{
  "n_layer": 9,
  "d_model": 320,
  "n_experts": 256,
  "experts_per_token": 4,
  "d_expert": 64,
  "d_shared_expert": 0,
  "activation": "swiglu",
  "moe_layers": [0, 1, 2, 3, 4, 5, 6, 7, 8],
  "router_score": "softmax",
  "normalize_top_k": true,
  "routed_scale": 1.0,
  "balance_loss": 0.00164,
  "balance_bias": true,
  "router_noise": 0.3,
  "init_std_router": 0.0128,
  "lr_router": 0.000744,
  "n_head": 5,
  "n_kv_head": 5,
  "head_dim": 64,
  "vocab_size": 18945,
  "norm": "rmsnorm",
  "norm_place": "pre",
  "norm_eps": 1e-06,
  "positions": "rope",
  "rope_base": 10000.0,
  "rope_fraction": 1.0,
  "qk_norm": true,
  "attn_scale": 0.16,
  "tie_embeddings": false,
  "parallel_block": false,
  "init": "uniform",
  "init_std_qkv": 0.0281,
  "init_std_o": 0.0,
  "init_std_up": 0.0281,
  "init_std_down": 0.0,
  "optimizer": "adam_variant",
  "lr": 0.00111,
  "lr_mult_qkv": 0.5,
  "lr_mult_o": 1.2,
  "beta1": 0.9,
  "beta2": 0.99,
  "lr_head": 0.00844,
  "warmup_steps": 345,
  "schedule": "wsd",
  "decay_fraction": 0.711,
  "decay_shape": "sqrt",
  "final_lr_fraction": 0.05,
  "batch_tokens": 131072,
  "seq_len": 256,
  "doc_mask": false,
  "z_loss": 1e-05,
  "train_tokens": 846800000,
  "steps": 6461,
  "dataset": "wikipedia_en"
}
Below are experts of layer 2 (counted from 0) of a mixture-of-experts language model. Rows are named router (the router's row for the expert), down (a neuron's output weights, with its number) and show model dimensions 0-159. Each number is 500 + 50 x the weight over its row's rms, rounded and kept within 0 to 999. Numbers have three digits each.
After each expert's rows: a language model's description of what the expert responds to. This comes from a sample of Wikipedia text that the model never trained on.

# expert 9
router:529486551390574511527492489502417420442509493430494502594496449539456453477464507513497401490558373387406503551437498466509510432466473576461549505407496595523547405514385472556458480528615543544470568566470454486552515522572554409409491555490450492484563441551460402560494484421426496509495545541538521489553509479514580512526494525512524532583487476459409543503470556516503433418548497582452558488443548540543613543505536472475584542452507544506575509509523545555516377515461455
down0:466466543472531407514519495550456533515561488493489510554538480469492446486509510502531512507518497492514470545559465460429550478489486462543456530502440528545509588556597542484520456451489639526436477512551520471547542398464506518504536444488477520576514652447486578551472502574497485438477508473383525463465498586421532496551462471486460407553476417530527505508535535477465465592471483501480424496512546513487463567571437542465511423549524498472474421543445480513492543484489487
Month and opening words. Month names and abbreviations like Dec, Jun, October, and sentence-opening On or In before dates, plus capitalized word starts.

# expert 8
router:356494492477520513484536465444482429473521522465575526504531498530506491542514513506506516487494631513451454436434484505436423593531449547518456552455500432474445581482516566459472461606574527575438519540516495443579492486557525515461565445430457477605457464467511509518522543528632542575533474347501503547457510563464490387563491437434540480482489596458462482466440515502439485470496454527470587513550503515540446505521547629511590531486538455489482464390444568466594519489493556
down0:521444515483540503531522457527496464529524479469490544510500507443414382447517529437521451549512562546388554482505475452569465578512535452494533427437551483417467507504496472516558447425429541489465529436487547477596464525437497499488474589447481523414483562426419512466518450439513525532522539400612506466494486425438443543427549568558516494398580460547504544511496426460535409456497533469475566591540475597519463536508498498499520448513547483531514440520617427567444440499500541
Taxonomy and technical fragments. Pieces in species lists and technical specs: ph in Glyphonyx or Asphalt, abbreviation periods (S. alabamensis), spaces before years, leading 19/20/201.

# expert 33
router:489496515451552450486465460500499562557459423456475416522505495410482437583545511510501472531460509425499480433445441537580533522448470567555463574503559501523540497534504429461542464490555502518495445419443442570440520488530511506527570446585546496528518413485536545523510556526524553474475561559403447420456432508410497471426530490498553481455519546511554496520594458550528474453519469550449523453414498573571571482446576442518568499535594556412492571422479556536512561511444452
down0:426461471539565602480600497518425474491510492423435489423437485585581472488478477514512531565470449515493514434581610466528497505452495431561474498489528484495614407433593508516550547436562493476531505450493629466459448512536461578469496445570495431560532529515508504422510587437474460460494403532507507470568601532532605482430535506461469493453582473465507555514583496607366567472517487480567427446565594465441530460561544549522561529543542540513549464455420523451545628468498484
List and number commas. Commas within digit groups and number lists, such as tracks 1, 7, AU$7,000, 17,852,393, and some commas in appositives.

# expert 21
router:527579534500465453471444470571420547474416446434450456554598541444494439550576485570457536493428496536583485462477395502587572437419553508478490519483485590493489478517475427513548537462492425520459474525481495486544550446572470512431537452565547581536457576496476543427521510523528454442485544551634461475506534494543543523438489428516517533479455482449553460552458544537553526559418557531497505503518545529510507537451513498526534408440541549471447551459462557524455532554479596
down0:504545537476502486619444513447548483437503427469480471518517528434456381488504542464485591452452494516437512474480554539520505467494470567580604504445454452566546488499538542485523447465588522449584483526495433544437468501456533556556477599516526566573515571493446529478514449546546527550480569468486481601518520468431574513507482503503521332521472508561539559536507558578490577462525495531519513440539550600579527442530442435560438500520579496505519494371462511586488425545522445
Clause commas in prose. Commas in narrative prose, especially after opening date phrases like In August 1920, and before clauses with he, the, but.

# expert 6
router:594547487475425514426489501491418413477555556476497538579473529523505484587453573452425452509459461487485483576462560436437540579487591480443503464485500420378532505509503512420510535442509438453491564618505517507488597457552588524551617336511436509565530495542545585566482455463496466427522415466533447448446568584545492453558497600513416434559602496546545451499506546636465503534547440487520527508583569492537562453510532535529440555415570480568551544490516465545423501401445470
down0:577557440540579526496495590536450502527467514483523441525497520570450490486545490502523505553490442505489515515427540509489422567505441499375627459479492558498449521597493488436440466494489583475513633545501445505492543468541499491484516475450466481548477461487498537548502543581454422544594507470482546540553563549545499431610512482429507477609520478514438499520557531388540511439519547492488566457482373564525530556502604494386386434457493480406597550454461584528545467679466447
Initial capitals and abbreviations. Word-initial capital letters and acronym starts in tables, lists and names, such as CD(U), UC Riverside, J(ason), N, F, plus currency signs.

# expert 29
router:583530539476496500427569526484417437494520586443598450381515515567450468461451418513516487519481525453464479367457525470470495506420454510560575527364469553418505507591495476504484549514538461477456479601548490428550500517551485513434538467554441501532574512464495490605584417567424421459565451509453463472452503525460514486590456547487503451590546575448493472508447536532439474435512496455575445485551447498482528498489406490443483534528497531504561544545412417544498521418482518
down0:502494520482425535512586458526651502419533453474491553523538592513427535505501543481544501546518562405484498560557465566477446481439485485489475442502474467461458526503476518513523440401582550406533478509484515533499461465545513525493417448488545504492528402529492537583471436484491461522756532588522395523486484637594524434502503509485416469508544491544511496493461510466477550470524431539550529491564522587475586458437561438512463525468362473455545469527440577483525448482492505
Capital letters, vol. Single capital letters starting names or words after dashes or quotes (I, S, V, P), plus vol in voltage and Vol. in citations.

# expert 61
router:518560501544482443511468406445357416544433515526547537465452461505500506540466532535511403528478510466509529518439502578510412503555468503607463571436492454581541421543517539511452396515543494520475463465509467559439468470528431545517618400524527430500492428483478499503476531572558475538509509524496482432456457496504551476547592472542527473527485617531552561567496550527506518491513468547436505410471462525475496460462545453526592523466549516420576550421512522483496503496463638
down0:617483430527497529460554481467459503483458537486516462380434514395585569481459487503564472471462571444439504480527438454378517532403547480411484472417465505553490430501526467511434429488439508488481553526433498430493545508542472542551456429464442461570491464446503490555521514567476560444501552413505518436561559518439404395555471470570513555507482451507395476481441563418562530480521504554561546444531434498422460516523480502592480457517479471478528532497550517515525440491494494
Closing parentheses and quotes. Closing parentheses, quotes and commas right after a term, number or title, in math formulas, song titles and thousands separators.